config.yaml
n_layer: 11
d_model: 256
n_experts: 16
experts_per_token: 2
d_expert: 384
d_shared_expert: 0
activation: "squared_relu"
moe_layers: [0, 1, 2, 3, 4, 5, 6, 7, 8, 9, 10]
n_empty_slots: 8
router_score: "softmax"
normalize_top_k: false
routed_scale: 1.0
balance_loss: 0.000202
balance_bias: true
init_std_router: 0.0235
lr_router: 0.000785
vocab_size: 8192
norm: "rmsnorm"
norm_eps: 1e-06
tie_embeddings: false
optimizer: "adamw"
lr: 0.00137
beta1: 0.9
beta2: 0.95
batch_tokens: [65536, 131072]
seq_len: 512
train_tokens: 515800000
steps: 5313
dataset: "wikipedia_en"
Below are experts of layer 6 (counted from 0) of a mixture-of-experts language model. Rows are named router (the router's row for the expert), up (a neuron's input weights, with its number), down (a neuron's output weights, with its number) and show model dimensions 160-191. Each number is 128 + 32 x the weight over its row's rms, rounded and kept within 0 to 255.
Before each expert's rows: "mostly gets" lists some tokens that are sent to it at least half of the time. This comes from a sample of Wikipedia text that the model never trained on.

# expert 0
mostly gets: " which", " where", " because", " when", " before", " until"
router [181 197 132 138 152 130 145 139 141 112 151 191 126 152 151 118 179 129 136 153 142 151 118 133  99 118 109  99 116 126 136 165]
up0 [157 144 160 161 117 100 131  93 127 209 151 196  70 147 101  65  88 118 128 127  89  97 145 131 115  85 146 102  49 107 104 139]
down0 [161 136 140 164  93 125  94 151  80 123 138 113 116 174 191 168 135 144 154 131 161 160 168 128 167  95 144  85  79 171 115  66]
up1 [117 134  59  43 128 131 154 131 128  93 132 109 216 143  71 181 133  94 143 146  86 163 161 127 152 119 151 113 160 145 129 107]
down1 [177  23 122 169 158 169 126 107 107 108 118 127 131 180 131 154 131  86 162  85 105 143 147  91 106 119 167 144 131 104 158 140]
up2 [ 99 144 116 141 124 107  79 173 138  91 118 112 216  74 103 166 145 155  95  94  83 151 111 128 129 119 213  97 108 164  98 112]
down2 [ 89 132 139  88 112  75 134 204  87 154 176 161 141 138 129 179 174  63 109  53  79 108 115 151 136  56 158 137 161  71 152  93]
up3 [144 116 112 104  79  93 151 115 113 143 155  90 123  89 111  65 108 135  74 132  87 138 124 142 162 120 137 133  86 153 171 112]
down3 [148 125 158 147 163  88 145  90 157  97  83  69 151 137  66 117 157 134 121 125 120 131 169 149 127 144 145 150  71 110 164 117]
up4 [219 112 124 133 157 124 146 131 170 110 158 166  68 134 118 135 148 150 141 112 133 111 151  82 106 123 185 121 129 128 103 147]
down4 [ 91 129 195  73 172 127  99 129  84 105 144 170 143 132  81 195 119 122 110  60 135 110 172  99 124 104  78 129 115 169 142  80]
up5 [164 149  79 139 101  86 152  55 127 122 159 121 142 117 161 143  89 137 159 106 137 143 110 162 121 166 121 104 128 103 110 130]
down5 [111 123 141  75 181 108 115 127 139 131  43  92 145 143 109 120 172 145  80 140  70 173 139  87 128  99 152 150 122  70 129 121]
up7 [119  82 144  87 187 137  96 182 165 106  94 111 125 166 108 142 126 200 159  65  81 174 133 110 146 152 127 118 126 155  85  80]
down7 [125 142  99 135 142 146  76 105 137 119 160 187 125 103  64  90  77 117  66 168 152 127 147  74  72 157  77 155  77 145 109 146]
up8 [109 159 199 109 147 103 120 177 168 144 129  91 162 171 106 168 140 174 136 136 134  80 146 120 111 150 132  96  78 108 151  79]
down8 [ 96 151 148 116 170 106 152 172 120 173 106 143 194 190 121 129  80 103 143 164 138 115 150 106  98 145  93 165 138 140 132  79]
up9 [128 144 155 167 123 108 122 107 106 128 191 133 113 139 151 169 136 146 191 104  81 144 158  80 164  88 152  80 155 110 100 113]
down9 [119 158  77 177 135 150 113 131 180 173 105 134  81 152 117  63  98 138 148 148 203 132  75 103 118 120 162 118 135 149 110 136]
up10 [ 92  89 152 121 167 111 150 188 137 157  78 124 144  89 108 116 167 173 146 163  88 172 168 148  85  98 194 125 125 122 117 126]
down10 [158 157 121 143 129 134 178 136 109 148  82 121 121 188 171 112 144 190 168 150 149 105  95 114 131 162 111 128 104 138 115 119]
up11 [150 144 104  69 145  90  71 159 157 135 142 149 145  57 103 139 149 135 121 117 134 124 152 121 131 129 153 172 130 118 167 151]
down11 [115 134 164 110 152 135 109 109 125 112 107 114  79 150  54 118 128 141 153  98 179 128 161 117 106 143 161 124 190 126 186 173]
up12 [ 96  99  99 130 141 112 154 103 143 149 144 136 117  95 127  96 120 171 131 137 138 103 140 103 169 127 117 140 101 106 171 117]
down12 [132 158 127 150  76 159  71 115 190 124 123 168  76  88 157 140 153  74 104  95  90 224 117 187 168 129 152 111 148 155 162 164]
up13 [121 106 141 134 104 131  93  73 119 129 117 100 161 120  87 175 105 154 182 147 103 153 138 179 207 111 149 156  79  94 178 113]
down13 [105 163  99 147  78  92 164 110 149 106 178 106 134 134 130 179 168 100 108 136 128  90 105 115 104 126  92 126 151 200 152 168]
up14 [179 148 133 158 103  48 176 153 176 149  88 162 129  31 127 148 105 171 124  99  90 140 127 136  86 140 127 131  95  59 126 136]
down14 [ 73 110 191  98 148 149 136  86  59 110 155 127 108 100 151 104 123  98  84  90 156 106 121 130 126  79 140  50  96  67 152 129]
up15 [144 104 134 211  68 136 176 127  83 148 175 128 125  75 140 151 138 241 152 114 113  89 137 128 100 121 154  98 159 108 108 128]
down15 [132 121 161  94 115  80 128 148  68  69 102 148 112  77 181 172 112 166  91  65 118 116 166 196 121 149 104  86 122 122 112 172]
up16 [176 125 130 145 106 130  61 128 165 114 153 112 160 168 143  86 146 109 126 104 132 142 142 110 128  90  92 156 112 138 124  74]
down16 [149  93 153  58 212 174 117 111 134  80 156 103 141 162 112 133 130 135  94 148 105 137 156 131 178 103 128 105 116  51 146  92]
up17 [167 157  79 144 145 100 156 174 127 152 146 149 165 137 135 122  92  92 161 170 113 115 190 151 134 167 145 136  74 167 140 111]
down17 [148 114 239 197 158  93 159 137 105 120 115 183  88 119 177 121 122  67 140 189 107 156 119  97 170 113  95 125  83 163 101 144]
up18 [150 155  99 173 123 141  36 123 137 142 102 142 136 131 142 151 154 141 125 190 142 132 144 138 129 117 168 165 114 146 165  53]
down18 [111 118 178 161 116 126 128 175 180 110  68 139 176 135 121  79  20 141 119 175 175 182 137 117  89 110  92 168 153 136  99 220]
up19 [163 113 181 131 170  80 143 212 139 106 194 112 157 124 158 255 130 142 189 110  99 115 155 117 150 126 120 159 171  61 162  84]
down19 [112 114 143  92 149 114  91 119 120 156 132  82 148 121 165  86 102 159 136 153 148 130 153 146 160 218 161  86 154  57  88 119]
up20 [128  91 140 176 145 116 137 118 154 114 136 127 103  48  54  96 120 135  96 117 144 117 108 106 121 131 125 179  88  88 132 128]
down20 [106 185  36 141 106  95  56 135 172  66 150 100 144 130  77  71 125 142 136  89 137 131 105 137 176 100 155  87  92 155 129 134]
up21 [123 146 128 120 117 158 144 151 131  61  88 189 131 111 115  98 125  55 136 126 119 110 195 115 142 165 139 176 135 190 105 146]
down21 [168 211 200  73 154 100 138 199 116 126 119 170 141 111  89 149 143 170 167 172  68 136  80 111 123  91 147 158 118 140  97  88]
up22 [167 162  92 193 152  44 121 152 163  85 106  77  85 104 142 170 124 181 130 145 104 110 129 126 200 136 131  97  73  99 128 146]
down22 [124 135  71 149 137 132 121 112  61 150  88  91 137 161  73 127  95 146 178  73 114 152 145 203 105 127 132 101 100 127 154 131]
up23 [171 147 100 153 149 115 145  63  93 141 148 146  94 126 132 139  89  94 159 186 124  83 139 116  88  79 187  86 147 119 134 138]
down23 [126 127 178 128 148 139  43  92 108 126 130  65 131  99 126 159 156 148  82  79 130 129  86 131 146 163 107 118 103 110 132 117]
up24 [165 157 172 175 124 112  47  87 108 107 126  93  95 159 169 110 155 106 133 144 143 159  97 150 138 155  86  86 210 168 116 144]
down24 [138 134 156 116 161 146  87 191 116 162 147  77 108  81 120 170 111 187  59 129 158 152  91 107 177 136 138 107  99 184  84 130]
up25 [ 90  80 151  54 129 140 126  99 129 131  91  66 141 156 105 121 149 109 111 124  92 112 148 120 100 156 154 149 118 154 139  89]
down25 [102 152  96 159 160 134 193 122 101 202 159 175 128 141 122  84 115 114 110 137 116 151 182  93 111 110 188 136  87 168  86 169]
up26 [ 72  40 133 177 105 115 123 165 130 172 140  82 108 133 150 149 134  92 135  47 149 121 155  91 140 144 112 145 123 162 116 132]
down26 [ 86  63 136 180 120 168 164 132 162 106 120 135 110 169 155 131 187  21 142 101 145 121 151 155 146 130  74 123 196 140 177 121]
up27 [153 127  92 160 113 116 110 189 100 118 143 118 120 134 115 148  84 129  93 151  72 201 107 161 112 122 132 131  84 125 112 138]
down27 [107 146 150 127 100  79 170  78 119 105 194 101 103 110 153 120 172  91 122 126 226 115 120 136  89 152 128 187 151  99 156 178]
up28 [164  84 168 120 148 131 141 108 128 118  69 105 110  67 131  98 163 126 147 113 102 102 144 140 124  88 121 149 196 170 105 139]
down28 [129 136 134 124 131 126 187  96  78 149 117 173 101 101 192  74  96 110 142 143 156 150 139 176 171 143  96  92 154 159  81 170]
up29 [124  10  72 171 147 105 155 118 106  97 118 101 112 120  91 171  54 112 143 125 108  99 120 104 172 150 120 112 104 131  99  97]
down29 [139 140 119 163 126 154 156 139 121 108 141  86 169 172 158 102 104  92 136  92  93 156  97  68 113  93 122  68 107  86 143 116]
up30 [120 140  99 184  73 117  92 126 176 205 176  94 141 146 160 112 131 143 167 103 154 126 110 173 148 163 121 127 168 103 123  13]
down30 [132 151 161 108 130 205 158 177 172 121 132 117 123 139  75 146 132  76 134 121 111 158   0 193 173  93  85  75 126 138 107 104]
up31 [151  92 122 124 129  96  95  52 107 189 158 124 112 107 140 137  83 162 103 141 111 113 161 109 125 139 171 116 170 180 132 100]
down31 [158  82 151 126 192 149  93  25 157 111 137 170 129 186 178 153 127  92 153 115 136 130 171 151 161 194 140 168  86 110 142 146]
up32 [144 144 155 127  70  91  96 109 133 143  60 146 156 118  37  89 100 104 144 163 122 152 150 121 120  68 190 115 118  95 150 116]
down32 [ 84 137 165 136 175  84 162 130 152  56 117 158 113 125 157 117 102 120 112 117 125 153  71 122 150  97 109 140 100  86 120  86]
up33 [144 117  78 103 133 159  83 172 122 170  95 142 189 132 150 137 133  93 112 188 143 124 153 121 110 124 139 141  95 137 146  84]
down33 [ 92 141 143 160 150 185  88 181 145 134  78 105 129 156 145 123  20 100 189 165 163 141 123 110  77 121  95 203 163 164 103 175]
up34 [157 112 141 184 110 137  77 139 107 121 112  67 135 144 132  99 138  90 154 114  58 133 113 101 148 125 139 115  88 171 102  93]
down34 [137 154 110 147 151 157  85 122 131 141 103  84 152 110 137 169 145 142 145 140  97 131  64 159 103 154 143  82 143  99 123  73]
up35 [157 123  89  81 113 107 116 123 132 127 103 124  81 165 117 160 130  79 155 133 131 183 183 147 147 110 125 180 145 107 169 134]
down35 [112  80 166 141  97 121 149 120  95 168 143 162  96 134 115 116 127  90 154 136 161 106 166 143 141 147 179 161 106 122 135 109]
up36 [147 148  94 131 149 126 134 103 112 171  72 126 185 168 150 158 123 154 127 161  92 104 150 128 196 168 144 125 138 107 137 129]
down36 [115 153 132 179 108  64 173 164 131 130 107 124  95 200 118 133 143 117 153 122 128 127 129  75 136  78 110 132  96 122 129 111]
up37 [143 145  82 122 116 107 137 144 117 158 127 122 207  75 131 117 162 132 100 129 131  91 145 147 129 151 149 194 138  99 141 106]
down37 [115 115 142 154 121 128 108 102 152 159 104  97  69 132 133 127 138 154 159  87 173 168 162 141  99 138  93  98 146 182  97 126]
up38 [171 159 134 136 137 113  72 169 104  72 117 174 114 120  96 117 136 133 131 101 119 149 171 109 119 157 143 181  86 123 132 142]
down38 [ 94 153 121 127 129 130  90 143  33 119 143  87  90 168  76 163 101 138 158 117 151 144 195 135  94  88  95  92  85 122 153 167]
up39 [114 255  89 166 115 146 125  80 170 135 137 117 180 114 187  93 144 111 174 121 130 141 127 119 143 151 135  66 141 121  92 129]
down39 [136  93 134 140 134 110 110 102 182 137  69  55 119 147  96 150 102 201  42 126 145 124  88 100 141 164  66 138 111  60 129 164]
up40 [107 119 130 132  72 138 129 112 100 167 131  92  81 117 114 161 190 167  74 149 133 122 131  93 142 137 165 139 137 176 137 134]
down40 [117 121 160 151 172 148 120 136 109 152  63  33 127 124  98 130 101 143  87 157 178 137 113 156 145 112 160  81  49  95 105  93]
up41 [155  78 154 140 140 122 140 129 143 139 122  67 109  93 157 133 146 146 101 142 130  92 163 152 154 200 144 204 186 182 131 124]
down41 [116 157 118 116 114  97 131  98 164 137 124  98  92 147 113 146 154 129  47 108 113 141 148 131 130 217 152 201 142 121 151 154]
up42 [ 83 112 120 185  62 106 136 161 128 138 104  75  94 127 122 133 129 116  79 190 222 128 182 137  99  83 180  99  96  91 103 110]
down42 [108 136 173 109 153 123 110 189 117 119 114 105 146 138 127 157 142 103  93 168  65 169 135 157  90  85  69 129 209 113 173 131]
up43 [128 131 118 123 121 136  87 138  83  69 107 153 121 108 166 134 104  98 164 141 127  77 141 113 201 122 148 150 130  80 123 136]
down43 [160 128 117 118 140 114 118  92 147 127 113 142 155 148 116  45 175 150 169  95 116  90 152 100 150  59 116  93 150  71 111 173]
up44 [179 144 144 148  92 204 167 140 107 150 124 170  96  35 114 147 109 129 129 116 135  98 120 146  67  97 109 132 154 153 119 156]
down44 [ 84 101 124 109 183 126  53 172 125 131 173  25 101 151  84 151 150 165 122 139 157 156 161 149 176 123 128 137 142 102 124  79]
up45 [ 81 124 122 167 133 121 173  91 127 204 170 128 113 114 142 209 100 107 101 109 162 137 150 168 155 158  59 106 106 169  70 123]
down45 [137 145 167 136 138 128 148 134 125 150  69  81  97 123 142 113 159 192 118 139 135  55 155  83  35 138 171 128 190 124 142 114]
up46 [112 148 172  66 122 106  86  93 159 114 161 102 132 147 114 152 151 162 105 123 145 163 151 120  72 143 162 121 121 107 189  88]
down46 [119 130 137 170 182 147 177 168  99 129 118 119 141 106 128 163 126 103 152 149 130 134 127 133 160 139 162 186 118  91 120 156]
up47 [113  99 157 132 113 150  81 189 165 157  58 158 109  83 116 221 125 119  58  99 100 105 120 166  37 173  75 100 145 174 101 117]
down47 [161 176 158 157 100 109 133 212 104  98 128 146 101 111 136 150 118 136  88  47 102  72 182 166 125 163 134  85 109 110  94 106]